python train.py --n_layer=16 --d_model=256 --n_experts=64 --experts_per_token=4 --d_expert=64 --d_shared_expert=0 --activation="clamped_swiglu" --moe_layers=[0, 1, 2, 3, 4, 5, 6, 7, 8, 9, 10, 11, 12, 13, 14, 15] --router_score="softmax" --normalize_top_k=true --routed_scale=2.5 --balance_loss=0.00244 --balance_bias=false --n_groups=8 --groups_per_token=4 --init_std_router=0.0152 --lr_router=0.000463 --vocab_size=16384 --norm="rmsnorm" --norm_eps=1e-05 --tie_embeddings=false --optimizer="muon_variant" --lr=0.00271 --beta1=0.93 --grad_clip=0.5 --batch_tokens=65536 --seq_len=1024 --train_tokens=222500000 --steps=3396 --dataset="wikipedia_en"
Below are experts of layer 7 (counted from 0) of a mixture-of-experts language model. Rows are named router (the router's row for the expert), gate (a neuron's input weights, with its number), up (a neuron's input weights, with its number), down (a neuron's output weights, with its number) and show model dimensions 0-255. Each number is 128 + 24 x the weight over its row's rms, rounded and kept within 0 to 255. Numbers have three digits each.
Before each expert's rows: a language model's description of what the expert responds to. This comes from a sample of Wikipedia text that the model never trained on.

# expert 19
Description: Digits, decimal points and pipes inside sports and statistics tables, such as goals, points, times and years; also table headers like Apps, Goals, Score.
router:112173103155160167093137103180129110094154140166153152151143146104145157144149120142150140151141138140130161131152130114118108120168072112132148114118126089112113115136086175092127135092149136181129109136099136091148146128132194102124104171096119148116152130156110154137109171117156119096156137127138116133158169143134124103195164129137110106143119115127102179149140131138136129121135166096131128140154148130130173117185141145160107133181156131138105144130129084131117101128144157121150153144155067146111119093113116142122141162095100096148109151136100126168109150106109167158120139133147175119128142145120125101088122118122121094157162124106094119111126128105156122178088103136126137161104129136138088144159147147090115124103106084141099129133123113112160141122117103
gate1:105125121105085162116096141115138112121151100111138156114111141130173135121168112096146141128117091152140126117092142156101096116097111137124109123161148128147139111111100123117147147124124152119137128113145104099137082171132108152107109142152107159162143104115120121116109118150112105120141143096097091102085127119111129119208155161123183091119137138181140160098107126115145126121128110103163138115111126140171136165117105144137101064115161157166121149149069138184085118073135128146142134137120147134155121117130130081162135141121164100125135114139129128112131157136165142149171131156155107139122129116143154112115131101129165113095114177102115077139100114109124121137146154151124071141161136159122126144150119129147115137103163126094115093162129079136195122167093115
up1:108123094089129163088098159133169106143146097115144134119115148136153121102169145077114115141118129134131110087129157125090129119106111134159124120139160108151127125136108131113156174095153153134112152117154149106102100133106152140137115139140128117151161115137126131119097113128149133124130155095106112122103099115138150104197162126107193084154151151157127173095130113095140127123116086134161102113126085155175159134117100121101112070116156145154126141143107127164123126063142121144129141133133139146169124089118151089146110163123178110136076146148135149120115145129179127141143131180124119121104147118107151146122115105155145118082099151123110112136126123112129151140147132156153073127112123148143102125184119152100146129097165085093097115138113061124155136163117107
down1:140150085094104088116109190123132143137162176111121138113182141135146129167119111151133112113124106121131148135135110088138141112080105121151130111137120159125104114113112107138083137117140146143143138131091105050120099128125113127110133102115139116127142129118120118145157169164100180087090135147093133109181145097174156140118119127091145131110122145105147129121120114119100139153132164113167147158153148121151143097116120147117091135098152139134123163138142063141158104114139065131084123098131133116131138150103133165133115121149134189142087116168114126075167124145125125123107065123146151097153114112118115118154106110151124124121147136138113130153128151150133153089123155149079116139115143098151164130150130122140087202132158140169126155102139129119123134129091151

# expert 42
Description: Inner syllable pieces following an initial S or Sh, often in foreign names, such as Soho, Saccharomyces, Surprise, southern.
router:145099146121072121163147118146121166125124148099143153119143118136103142116102090104139131092145074158125087118094087129132133112117107134155164107124151170152153085154151111117127125088122120106110155136152134143139160103149137151092151120169104073105129059117154121091161089161177096110155121165139085106132127134103140131140135132130143111130128113109101135108135108157157121077115138157163128073157160131130107160127103127141071100140115090128142100153103153138110104126099141128119142127104132167170109120138160117116090167096116132147152144138143089146144126119167125111101145181104133121107130121110114133131080138120117144167144149151135138123129082136135140119161153126123106104133196134124123131086137133113092162090082155138151146101149128144150143159133103
gate1:124123103178113134136144154140108149093085139111089125077105122138091126158192097183104150101181121105138122103125135144149145168125101137138140147118170112129109153102109146137129153130119159117109143174141071127131115159129108122099149112117141131118130132131150118113151111138135095092180072143108144115117152103108151156113122119080150126128127108152131142107133107149111100151090100058154091119128149111113150110159140111133098103152152138107150156117109136112160160152111097161141110133164113121128149122142078106107129208115162126176124169148128135167104141123124121139152118145087118114117116087166093146147129113122128150121125144133146098145128137140147159110162196113109141122129097156130079108148171125126110107084111103144110114135115123124122140123101158
up1:148128106178129133131142181127115146118094139093115125090108133126103117136143076176108143099165116105099098058120120143121136137105060158154140130156196139129135113114143105131132141115129163168157132137164126131160152137129112118076148152128128148144127067145127106130132123127136098109169067181120138126117129097098131101135141134083132136136127141126100107100144085135104129138100134081173105155160118124127146109178146096146102098140128141155150149128120161140135130148119084139131117111125118114115144145132110089149107166121101097151171141157138120162116122112115119154119098158097091123161112094119100126169133128131103156167161117162155101148096165110132137130161177123102151134127115168125107125138129117122133104097129108114132077154117107141128172161109139
down1:146101144161106105126126125129095102149122121130095146102151149145163125140167129133129127111169174123127158090104145139148085083121153100123128150125146083102114143120135099134116143119108109170133141148127109151143131099199146109135163171132126096171104130100141118165136104142113174096104176141118101206135161159112142145119135126109128124132094115127187123098142128161128178139102075098132138127125150145105146120099127133145124101080127066146107130140126123110143146092141140116140134115108175194082111102128063138137138076096112168126155112111136165128146138146104129083152139170123111096142164100144114105110149114106107114138127125090143129117132169159106128101113134144145136131122114119132100114138126152097105159128167157117086137117134123126129110143120117

# expert 63
Description: Prepositions with articles that begin a noun phrase, often in biographies and organisations, such as of the, in the, at the, from the.
router:118162145127128115141155160137083114116153113138148129111118132104085143166092183141083106142118124134161123119109116182086123090107121113120134096135118113106142127130140143151163124130142123075155127121129084128156151144197159111132119141139162147162171149158152145120148134106138176111129120104151087154153112085104106136154149095161159109106128136151150160132137082124121121170117151132128122130146112133103130113076114115131143153122124121145129139108106110164133143114124135099126163100123111121134178125173162141137157161131162111117070126124150113090137171115130151096113118089153117164135089128124119134086142154191103143091162103124149138144129082112140088139101108114114148097146110161129162169143118171148097137145109118172141133160150117131085121117089144
gate1:175142175119118146090123157133143114096142070100150124134087126126137137141109134139127165136131143144154124099129123134136131097070169122157139108142145133176101132134154128116146111136166182137159131120135115062133120144114118091131134148130146121120135160126112158108121095159101118125138109123106087102113137104137150112106110102113133140132106161192127128107093132158114131140046140131129133104135138144159135136070155124162152115163124185110147156106141131114166125183139132100148145098124097119156116126130130111126098172153107125091104131094095088131127107130150164163149101100112162165162143132189138082127147128161123129113136125105106109131134174121152085134140122115087126151117107122109122162148133125116103166175113109129078101125102113111116103151108109
up1:144115197170144127096146159126118140141130092115157125131119143144112131139128109146132113113170111132149135131131127088134149124105140145133099097172150126155129115106149146087156144143180177104154146097128114108168141157142117134154130158171133118164123120129110105121128110116064105105147114104078109143108096115139158108074127090124113126155113169154115131132112098171134144123055133120138105138158137140148123154110148126138150085119126169127161126103102139150186141175116111144136123096096140125130121107095109109102054115154121136093121134094105153169139136102142188148118104140107169142156161142130130081089145126168110121072134135124135093137135159121154085148127123117134107154108120102096144165139124120117105109161137144127097128130091116121091134138112132
down1:140134102154179130093160131135120101153082155117140143096136097142100106139108157145152091156125132139086153113094161132107163123121095110081161188107105096149141153148150108135172151135088118103110176125144107142118121120115068169125139113136097141136127093137142102096124160113095131149133108117127133123116095126106108146144103109135160126103100137125158112129129153129135141128136128121098152148103127077119085128134192142107145130121152113126098141150122092155108119126137149142156119127125168141144115127130134145128117081105098146111154143118118181115139146142142127130106132153153138153115117105080097172089134124142168083118118089103158123122109138156127132087165163077139149134173133119122125113119120090191146126125088181171140121162155161150093098149102136

# expert 25
Description: Plural endings and nouns in running prose, such as -es, -ers, -ions, bays, players, points, hours, casualties, vocals.
router:121088079111113141119137103112153126146136129148142129109171158108135098076136108145113114086119101117118158124120143142157127168105149142128109134116128128155127173103125167102124099167107117158152154119128135157136104173086160111120138112145145140187140169086128129130128128181122105129100150122129148099138071141136131090095144085116111125178116110104153102158147169112112111141122145115130116085135119103111173110151156115135080093115127147157141133136161110166144126123105146121150129139134087089095161135096095101144176126090101124138109122085109127138123139115151136140184133153116137163131150140139104127141117115131146137127105191131163125135152136117148094117169103136147117117089125100084101125084133093152130145152168076090141132122124125164147109145179159
gate0:064093093134148147128115132157133120142162162159110092116108140156104135089132144124104122127082139112079129102083120119137130154113121130142125145095119141126074084117092106111114124077130119128183137164115104142124156100132124144172143153091122110112149135140127146150123108132156114123122106144098141095129123142094134085119143118114162145089100105155132144134146139138112091153136163096116123120144138095134114134138129124120102120133096133119130099128187130188112112123159138166137150156106112095159097114125116116093122111130169103137114200079133159113134151158139128121152157113086138135124145119112091167130136126133081148134134133098137143119128129123158131123159160162100152089142134195144136170148085167148131168141121102144116088156140160171112157139174099
up0:058076087147099121100104146154135107121154116127147121125103177145131133136120137133145138126089158152096142105086097167163151134105142134134162133096127141167108094121096156093130125115133136170159147160144115143127142132120118168185124158122120104131171149126107127153093101149169095108123077156119112101120113160103160096140142116078167123120096136158101176176144146146155124145145151077131097141171096091108114100106124129089141127122094117115148106147125099140132115133138137152116163146124097110104109134117099091103112098097123101142125164076127111086130142138128120120143134125103124127098160135145102133125149129151116144115084147110159116132132138120168136127137182144138144105125128161111114183116084128123169178123120098130123120135158143166147136132164142
down0:126148143158101112144165208152132132099104127113174157135087112172101128147148091138124117143114143192118131142117109130087057119148134104113130121173104145127089131158132173099097130152129118153124170176143124068140146143068149126125150152131118125115102106126093149117113162099121090123147138087125134104169126082111134113110160107126126129110087130107113145092109110142121128128161140140106102128131123138159150118138141150137104135104147107108141100124101117165180128114132074128130160105118144096143125152141122157062102095118139129159106111143146153110113132116138152123137137146152150176156128118164182112145127111110099093116144131125160115136102099124134128141140147167128112142133136141120101113086123127142117146097089148106109160108139190113104175136132132

# expert 23
Description: Common Western first names and name pieces, mostly in cast lists, succession boxes and rosters, e.g. John, George, K-urt, Ch-arl-eston.
router:107176130161132096145129138110148128153165089122132104115129129116156087136101127121099112117097103087105113143114155122151100083139097115145146146142135133109125120109132127141091093129149149120062136094115154105062127114105127148167133141136162110112173143121115113104123195133095089128155151171098098118129140088132135122145168164141126116121113150115135107135149117120167158097115153132109178123102165128111153161097094125123153137109135112146166123148120088081100099095156150095156136101129099136146118146147121134123085130128090117097102130164160109107180138138126089140083118110152113123116094129102159164170132163132124129144163169162106139154103145149108132155134132078100122097122121121143150128128128108144174101179163119139132144152111151149166128108124153
gate1:102098154142163144106121104102143164143170145162164135120134146109168102113087100087115137158120141159145131155117144165168112126145095155115163117157127126105146075124100153044106122113156113112116118125171138104131122131104111126106112113103094088155137144156159100124137081123153123165133076146139148158133109144166141099129148154099128129137130145122148104144087157140127145084128125098109168104151131169156104105159094148140122138135146111148150143112130106120134134106118096098158143162172109181107146130136131151152151114106112095164125093123103103102088147149129129111163108090129086113099123099116141161111072105130131160167157128126137118152085135152132100110117105168128155109131111125133105091165166130105121143153137115129108166178121106137124137114109119
up1:120134185082143092125164116141125138159142138120182100143138134162141121122127131097117146183137128164165127147115173187134092134141054185112186114157124128091133085119107176115117125162148104141104126109137161091129125132145145165124085165091095077134122118127142128139141083129119108153114118141153145171120142148128118087110120131103125136142119158128138125103102145150126146108111137116087152123155119147154124146124104129127123125136131104122142145100103122119146140093111119112126131148134125132087130143173146139081123110114111112139125067124072120112106150127146125130166081096092114121117105093122137170111089097167086152157181122124152129172113137126171116142132120137116108146141096095162129121145157091142106149142159101127104132160124142093130150119110118
down1:140106165110067121135112134108082136122185135130176118124128106134147152143133075142065100137135130127169134132123085132149140133118159156121145118131135088147130155180134134128156138088133132104131156136152120151132131164109135109129140120116130085142108090116096109111110146091169106107124124140184085161102102108123118147154158127129100141147114105128134102130123169122091117125117132109139124153125134156179087158135147108161161106143078120163121165131133120139159109143090133167142130143136151104162100120110075160101130104150144079113112116130106196108102109118153133176089120106135132111137148090129150132153068105161141131105151134182109137145110115118128170168135126120120135133131124118133135167120094117110122140064125140151159115124148087127091117114124157

# expert 16
Description: Pipe separators and the first token of a table cell, such as team codes, names or countries: | USA, | JPN, | Kim(berly).
router:161168081126136087105142119083090116124117102175098176087127131124161116119116161107128116115135077140131119083125117152155109141121086152120133114142104119088096091140125132147117121109082124118111133109128141151125126154161133154114152155154128114116102109155126137085166133171101113104105172133149107123159113072122174154103139161129101153088144119136135125111153145130139170107116120099121133153087167117083096170126131154162080123075133132143162135165116174101153138093141147133143137147133098135120129117138083119142115104121137130165135125141152136132112086147102141136152124124136160123172133115112142117136131124111146151131157139108106115122154136122129169149124140115120093125101119094102132120162147142148125130173188101128130120140168145099077097064076154
gate0:157158165151152125125106138146103091102161100109123159139113130094174133149137133114103108126171137130121149136119131110152137072145184170085137153146132102073093128106089132147203107127172123076118137167140140103136144106155086153143172158149113118116151140168093120077151119113109140120128139138138136129113143125136121126142103112140122152160116100130160122124126087138099095166111145123149145147128093137133137155111170160117109122111104127137133131160138121096116104130070116153119123117155120105191144124147092096114081129095141122195136128110107110155138147135121146111131175100163119145104098147138130109116085160150097095100129098110136087129123101133165153131108166092101124144160106126160120120136124114123117131134153098161121171105128138103093139129107132
up0:130147125140154131083142092099105120114122102125098123126092162098129148140123139141109074136144116104119140116166156107115156103157133136120139139137144134114104146129136140140128136162137135136132137117144095136124147105175116153099165139123124088123110131159064125085140111177113151132140124173152145123115141127128154133096112148167089143127112134137114119131170094150133107152145128132156133114140129102108122184093106158127143139148121149092104121126139141090151174143081126140097094140114129129159186130067115082150093127130127190166114126141108149129114113142145123156147123114128139140172106131103121168131151209109111112126141107057117121082142111104170085117148159134114153150128147088107121156165127113108091139116136096158098142164105120098106105121168081
down0:176138098133188142124149106175134145113118123123085092160158139092080108152105059116131179072114109099098147112140112115097131149105136094114121130153139136106105146138146158122140108135140141092148099112146136152122188156092101121083119128121096157089090123107111112063122149127162114150089128135146114141134135130086166118115086155154125153152174125112105112155139137118080156147142163155110162133121127118119148126140118179134115094123137139181151149129162133152107124120155085140110136141117116122144111127117095138089160136121111183153145122112134094141129106119150132165152134152133142132127112134112127138123130116101146164113147128112159101127121122160126112096124114107142119160142122127135134092084146080149145161143134135082121163169070144161121109139133131

# expert 0
Description: Dashes, line breaks, slashes and mid-acronym pieces inside results tables and sports listings, such as NAS-CA-R, CON-CA-CAF, en dashes.
router:128158119109141074154103108088113139135113116149174143171135124127142125111104129147163077132120139122102125164118146107155079135128124156114124149107120143113116116125134094097081137086145138093131077135135137191116144126169126100088160084128117147136057120133087164111100113132123154133104136164162109147144140152167114121123106123164113144127111119125104132097137112149187146143132118137119077109130112120098154165135198144171123138130110126127117087152104080138116170159127140108142122116150154152156113119161086126122128100167114137158107121144117137101130103162163122148118129143095147117150105149138134119122138148097095167125092113111093138113112133121148118113138146146191147114119168116127128102112085120133122147160162126118092151110085098141188118116157140
gate5:129166155140134073102077142166106105151124116130106102160122156111077115138124122099147153148123124085104144147109122155128135141172120098137142170130138139190132139120127147116145104102151148089114138141126124148140113100176153142092142099085148129112130148182111158148093144150121129132127129145122068132103143117118130146108124164139134193118076101115076122129118131118087103100141144094120094098119123141164158182109155173122147128126130131126107115080121148129120128091163139141086177114089130129147130072121146110104154139119111115142148158101094119173129139117127115151128129133112096146172127114119081153175138146145094139122112114151080108128091147068114138141144118140149134148138144172140152119127123114160090109120159152129124149120126101116162139131115161
up5:121153148123141125105113133137095128135131118166113063150125135135138107120109134134142136143110142084083162134105139146134120138131132087107161163099121159153121120123122172133142087099145146093102144150135143146162097112168165172163150115094133106140115120190175122177115149158098084102101123142103107115125124168170155112113098134137142151138126081125109112136124124126098118138130154103119110156132123127140137178124178157139099127162135144084091114085084099137109152097122147097084165111115145113129163108162119141110148149118098112121114152159089167174117117105139124169146145129114126089147147112121119122152151129157094141122075118175072116135102151112153102133091071117140157158142150149158142133085134129140117119096166132124100124110110110119116148145132124
down5:106057109101116143125114153091148143119093129102108104100127100157144148165118141139105138147114150137155139133163131185152129097124152104116073129115118054130091131138106170119166109119196168157113164136121137153166173195171106146130098130133136119140134131117152126124108111092124144136122118128101124137101131122118101099115184145131141127121131093072126153126103103134177118146122083129090123151139145124125099135163118138162116118114135137132121136142091111103144123121097145167109161137151150106122123129127156095127098102135109152150151112138126145118148148112133128120124135117134164125096114119111142113114144110152166145082102088107080049135129169126119160118152129166144169120126126092117099119135126159127098129128099156158134158085119120137173164145140136

# expert 58
Description: Short fragments after a single capital or a first letter, in Irish names, abbreviations and list items: A(ed)h, I(ow)a, f(ing)ers, a(st)hma.
router:171135119084110162107108166147147119125158138091154142133121101139152135160126066099106143139131131144132134133124129130132105155092108116104130118119134144147113162187100130138128131125131103148151150159153094119157091155094129166106124171102114146184099121135108088121177111118125127148112155106093094103167129143104149115144167094086100131146173125102089097176129130116126112105144124156089144107111148123153115150141138156097141136169157102172115149118121153098123124135110102110120100127158116116136180127090117166090145116138141155134107070143123138098138114132159092146115117161096091129140188135166141142106121139124131169129158079118134142113108168165186152131132142097149114145108130136161138148150147103105139132140091127141101155147150148163147158155123116
gate0:184172158120161125113097129148105128091128115153129113109135100130123130140113155125142158122110111115156142133115122139082127130134098143102091122125155120100087104151122084101131128143142107124085146111107131110119134151115132160180117164090078087133149095119097133158163148158103160127125150135137126097164110142140173097129178117108156134102130140123129147187127144113087104144124129140103147120143121127170159146136109167122142106150184110173110118086098127133148109116116140132137098132158126098124141123098177111084147136150134114095169120120098136114139155081146113123120079134097140164123100113122097168090123161179106093124154119102130080118130100132138152101145149136151150129111134113200150127151101140150132153172135117111107147152134118154147136085083102
up0:161138139122127158078112162109112127076122132126109160103137125104131165159079125140116164154117084089145137092100156127150136126156132125112145093108127084097084090096105094132147142131156132125117150117125173136125142141121166138179131146089110126171178127107088147184165119137132132142118138119101076101161139114122122106140111090145133166106121127099113140153137153141108141148108143111112126141137126164129153127144123124142155107134156087168126131124104135142130145118080127161136105130138081158137133102098146120117187150071150095074124127121143134114094131091119112108116122137117104147130148093111098148112163115133131118126126121129091106100100134182146177162141178139132136142135102072192145146162114144136114139129127096123146141153174111159115118150108131
down0:089106137132117111138103153112118137164110100118131157154086179133092119134125064121107095099157167160103128128102132128151135124183106116075151104133135131126151151121115157111127135155124121181157169156132118133080148161084127130124126104151126133176116133141120123135150137139090130150128087131155114092124105119124154162094146124107126104163143100106109160132124106065107114110112127089124156105148141107089175144078153158097106113161163123164127102156139131136185143141104097168086135131148103132163124131167130125119156135128116125110178137109138132118139143118132126165145120143106078090123133098121145127158122133104138109118142139145121117114130102158115115098115173107105148122137130164138121057124163113127159106105162081166096164128129167111145136131145121

# expert 1
Description: Final pieces of personal names and surnames, such as -ington, -son, -ley, Jones, Johnson, often in tables of candidates or cast lists.
router:132133125112168119119157164149146111166140122119102111089101107168181106120184100098161140100150150104097112130129164128118132108099149137122143126136111130121128126121117121121112113141116134133125165095138145176119125094132120139160130153124157095114089101143117126101121115158124099127108134143131064159151154131088143071132121146149140123085102151161173136140119165116140163121136146122083169128127144100200134135086123147109100083161128169136114133154124123088119108154134134118108106063101173108151099114094094138151134119149155156158135072139127090117139118093164118128102132160094155112092133106128114155136173135158152117136109164149110129147131147114100098148111177140159118124096171131139132150115137102094153136122131155096133086143161111151125110106135151
gate1:119116140099116126129135108120104159100118127129170136135136145102102129144120110163115166167153137138133118115123138167110137085094130149113159157157086103091148083114138124138110122117130154144137111098182122096110187115155145074163149156113166125104101132145128148135133110146109134144145120122140130103120139119136144134115168108109136130110156127113130153105149124137133121144111123154166165134131182137127090069089104143144105113155160130137147095116095157133104106102106132169092129147188128141110108077112136169118097124131133121112082095126096153156131141091101132113127145130128184162161133154154175103131168140096145114123128120096101090138140108068120166120110128130112086160141097150115096145172128168138097161127165146098113070146133110120161127129095113
up1:113125118108142099128122144133129147160119115118146134117079127115147087112118120111116131145136120108149101090096159137122130142131111141141136138159126101114122118131158107113112131116140163109101178112193147139122105095091109094188117122107182109135105107102143087138098115144118133103133101138162084120125149147108152124173123134124143143124137131151134129120162154156137110125133118144121139128135150123150128163119090142123087066151162143131163096096144101110098088090116150180104135150131115155126101099101183163135101165143132129101139123132112163155150152138142103140101160110119186139170126090123177092136085170102127143121143110102141077158108069112165137152092138106114097133175141135120117140123176136118095120095149127123111079169129157154157149142130143
down1:161131098115127087083118174118143117139123107100113126156144132102159148159156128124157061137143101160166143105173108129113131115113137177142119120128130111155147177170127141127093097123099143126140160115101170150122125098112110114173106188168171104109157104104104129185183132145155170119124158154136144114116160129106104129142124141178158118127110135130130149148121137122173142092080114090169092120136086137134083127119166109186111127127107121093122140107138117129161125154168136116158136130114120115122059141146142094156173077121126112113109128129141096096138099164140105141136139150134081124098109138094130098135095098121125119104144136118152119164126117129113125140142155109141142101111117142106153107159127105133116112131110145118106122098117114092137158126109096

# expert 57
Description: Units, symbols and separators in infoboxes and tables, such as /km^{, °E, ″N, list dashes, and pipe cells between numbers.
router:136168136109128105089096143135140137090140173141143105145123112108126139099143151130164098143125109156115076143146134152157098150127129071097111132133089140144127082143107106131089100077163118165129151170090113136174110120129127130119115144109153118118073165102102128102134141163113116103081140172132148129148141098124169128104143098149128160134131129135126115151097137153153092101099094113160131118123163139147120108120124087151146104139134173163121177081146108125131128151120151120136164172108062127132099165098109154120108094164151131168104117144089124158135129150124186145149128160145146154162104133152094086095167110139120117120123110149080108139131121145137129144125114113104156110157107147126100099117099108089112109143138112124116134155120090136156118136099096
gate1:129123127120147125110088154151140108129146136092137143132122122097127165095129140107150146134130078140143130143120166185142081106133094100118144137104140116146132156152114111120083113122148121126133144119132149142118111121150129129146138108095133128165109127128170116144113130144101114183155130140126147110133165108112146137097081077112109132167071182147133114139114150119074163115103098093100150139175106116095142148195139135088121154128159149098115132116149136158127116137136117108117117165141115131125142111087088156112117119127127166169136173147129178139133151121078143101125110077136087125117160107156107151143160177137127158113093151129122076096154156143130077127106118112109160122170136127104154155115143108074154110124108093151135152108135108117135171150093103
up1:126141166160175087126103162130135102114098127119135155133144150117069140085108129114091145137165086151106105139120143189178101117150111095116151144137134150179159120162126155087108134111156131106159106107111160158167108100160145130143157122108149106156148097134105121172114115143148109165149107105135146129105164138097140127089094069131110161141105127126096109151143107107138125119087100117091154161145128127123142152159109083083103132141162143102120108126144149152135110113107125145126150159137094114122165155109141127118103140111133143137102159130117188167071168155131174126145158108134107138111146134164113164115159157137136162120122114147129075117132160137133096118107134111128116110144143148107123134106118092115116109135133131128108104063096090096135126133136105
down1:131121095141133120133129132145155123131101108125145116170123119141122122177129128154079108079100132156135156127135120122124158108157136119126139159188116134099173146136104127080115123178149114119121124092170151159122138147089135119156160133139147133137080174139139118123151123106079112122151081183107113109109159182147154130099131060165113137150120111125143129155114161127098100134117110121128116113136085152130135148156132084110178151191157125121119126130142182132105138116154124157125108118128128116129131101132089147159115105088133143171108112130138150182085136113116152145117126131148142086130107159133108120126133124134151119127154128100136135106109160114107147111116150168140144120102120054100070118134124097094137139099087089129119130067135147122127164146113110

# expert 40
Description: Common nouns and adjectives after the, a or his in prose: power, military, government, political, letter, financial.
router:161135143109110149139126135134140092145101169132141110142132125126138164095145138102113155101105136088098190098113163134101102101152103137128141170110145110118090188117134126137143100159119121108145137153115151127108094132127158150145158096143142121144080112146109127136118129144097152185109171105180153129121132145132090120131109146126125115101120116100129105123130125088134169094114189167154147132099113125142089157109124117149157119088121094170118109124135124149144159135114080137129178121127095147118119151140113155114152188107167137130091153116080128090150130125143121152117107117112137140136091133122139160171050128171141093152107167131173140149124164132126132103125114135138091155145124121093113166171129099097104114099112155110134121111109084120110148136146106
gate0:135155114111121147121170102112115097108100101154146130098119139142106138130099119137115171109111135115107132161097181184131144123155117130120131143101136152100119175136130139086136126131144159135131148093132084140118097107132179112125196138127142149092071143166154105159087110121112138180095156120157167091143132111145084121107141109093145098126120121104152155126101123120095117103113159117115126124157103131136119134158151133162124154141096114146113082168158123113115165132099080104150140129168120103117129174180124117098142123178140138138108154150111129125134119114105127124135146152121108169151141080147099142128099160098133117165131135151117117082088139114131112116123124135143131146116110108113152204117075107115157102122128138107136099136129163094124135095158181
up0:198121138118123122134172126119110105113099110151126136110117128158095142130117090126119160134123138092088145170100154187125173111152098142120171153104099143074114161125147100120131131146175160138158167127132105140081091103110148131143185145136166116115101136165140097145090118097120150176121175140149165127165112168155077113135124108092148098125120133136141134108127114117136111103131166149101132132124106148114158146132135128162138147119076131140096111159129138110114131100102106113149120138153105082093100140168117126114161113155145111168105134141096125124126112110124139119143127156106119161131111088129104154133082196111136108130109149141118109090093150084114144104125129128132127148124135106143154180149104089124141093115112153128149097140133157090097143100144139
down0:129155072174152134111117151121117166153120144110129104123144151128151162106134149137129125183123090129109123141134167120113149122126118142129085125154123125130147123139110145104130148168156121113158120169152129169128121133087128068150198112126146129094144095126091109075123152090108106106138115127159126130134120065113134160127099132137167086094115158121125110124123147130096102137134103101149112079113111139129154126172177135160147125147119086145133161128140153132104149110158116129149110108145117101170109129109106119121121116105156115139142161141113134110156153095142071058114139154144143140164167112134128126133122134071112153107164135138093159090121185171156148110169124132126115123122140135116135094117104084122167132098124122115106126090100100115173100145134146

# expert 29
Description: Word-final suffix pieces, mainly plurals and name endings like -ers, -ions, -ia, -os, e.g. Flyers, Marlins, Antonia, Colombo.
router:134104125135139116162142137127155141149132145080131111095124166117144096136185130139120144143157161116114121141081141158113117132121124188132095146116131133155164119095076094104128125170101113164121173139104120127091143151138125116155091126117110101112109148111128106161078117130102140159114148160147062126130121133095113097131090158087191112135115124161135094104142181134125148144115162116147129139185135136159151116136162157135141112149094182102152140104135156104106102147121140102114126093104147119131135100110103151137130163139149091095179159151100123142111153101131110157163109129141139112141096145172118130126157149130122122125059140120166121136145094119090081141138117128163115141121134134130146119121158119148119118155129127101167083159109147079136118147162142
gate1:124100154119163141118093097116100120111150101117141123129088160098076134148129118153162133140152159174132124114104149129122081116112129109148158135091157154089106131158130112168128161091165115101134170162156123113150138126160119122141154150106132154114118129107125105111137093128097144114153129131090117141144110103143164101142152126103185094120120123152098136159117119120143094153083121107098201124097146152087125169145173121147097147107168122138084128147149117084135107132124075172092105147151143143113185128143149123123138126125114158149111151149146085124135084112158141126129113140104155122102126116155100110082152102123164144140088112157107095128146151142092153117123107122151124144156155102136110147104106129138184106152113153130127126136150127125063148129100102
up1:121128162103162101134109116125083122115167106132157119134098151135083115147139116150089145147110186152145095139112118144121089146115126140144113133113129128119106142107135123144144139092186106093137145154121128098152161126130141134147144147114112148135118156105143131129136083086101148147135159150105102149166090133148135123129160109066180109112111145128125121133153149108123094181120122124075184093091113168095148141150119144166120146117147142122117115127146084119112129148178074167081132137153131107136158137126135127112168127091094129163123116158099108106120115140159126094096113123114133122110111144183102092108169122146148084125104116138103104111146149118119113083166128139134119132136149091163087173149152155152175106172114140103113129142108097144097161135143115
down1:125130124123129133122095122073080158110124110116128072150105126163121152115146152074089135139117154118148153143131122115154178143103168111101138168120131155112118093177138163096144133113133104126120113113138104149171137107119129089089123117151165117118140150110126155100116149104104120141102149122135118141129146146142119149112123128137169150132116120118124129126114100101110139162095098076145141153128088142087135087201133113153129152120144106128173134099106130127151156155124106130157155112150144142110159182150163125119198174126086134125094072113144113120107131143135123168127192087149125144165117123114096117106143148115100132127140139121157093120147131108154119167102096140082085156093125131141085103125112146155122165120129138153110131149146073122139153128104116

# expert 61
Description: Final head nouns of names of organizations and places, such as Street, Society, Railway, Creek, Corporation, Club, County, University, League.
router:112100104119084127151155122107137153143105134088132133085145121135094095087157150142140130108118132132121123171132130114119149067129139160160149154121139087127124118122118142156104130138110112139139142125113110076091162090121117128154154093093125138108155107120122082179118103143121123132092105151103105132118171130140111096146119146161132107064150118185165114099121152167088169098112136106086149123127113104146183105130111115149167113166122154081121131119116136126103114097149135150143148118129140096154137180134107124154133145167130093117121140139101114127080148128127108108145145150133169153142126121131127160176133155109163092153088127123128132124139105118083060143107157070114163115123113139099111129129161092104143137088124132108149113160113107098128116156142096
gate0:128101140139107094164115094135114139152124154113119137165165112144119117131144118093164121174143076186106120142125103135146131137087123148120164099113117105139104135162124153089136149165129144111078131080129124129190134124127150088106139139068125095150143102139113124145138112114150120086102159146163124119087082107135111119120128160156137139101132130133119126120094152159122122077114131150118123142102177125138157127173095124159173148149145103177135101113132131097121111131147135081127145124119118113132146120108099096177158160106138073106112146113113113161101164174119144122155160145135093078122122114142095153114111136110131084128159126126139136150121129095130125132126145105126148136071088098182162167117108140111105131111178146141126130154116164158159145133118129
up0:126132144132122084156116106116112148140123135112139148163183117128165140134116129100172119164154067165139130148107116145172108118079124123128165077112109126146109132155121174094131166123124120113087137079105150134143150189160156080107117129080137079145134092149110120129123132133151118098135141158149101107094082143146126098132134165156135161096135140174110166128111165131121101102103117118134154134099156103155147126176131139153149161115122072207142102115127123098140116127150139108142135160150136131134146105096073103149127136111133062124113147134158142137110153138096145095119139126117125113128115116140104155110104142087130095110152122146127111143102128086125135133125138093123139130122130091141134165165103139121138130089119127155176125095126154138150146132124089
down0:138164134123110071122106079111083164135133103124170095115097143127134177102081103128138078119091149124170150159122153161130106112118141112110140152160106148097143133087132108127116109156133112117119112118165102151167156187108152082099169118108136143133132133159110147081118123128142151119114123132102128167117110099108128132126139138143154131120130170105121103145119138129095124160150090142130141149100151123117080145145078148135154179107122164132139139124127120118157110152139096118147126105149168136087143138148124152157125147122130123137127119112122166131165113069107090114074106068097141160135171100136124118145120121143132134173104162149122146121129115117116130119072127156143099114139113146119141124149143154143130146083122123168130131163211118163120109097113105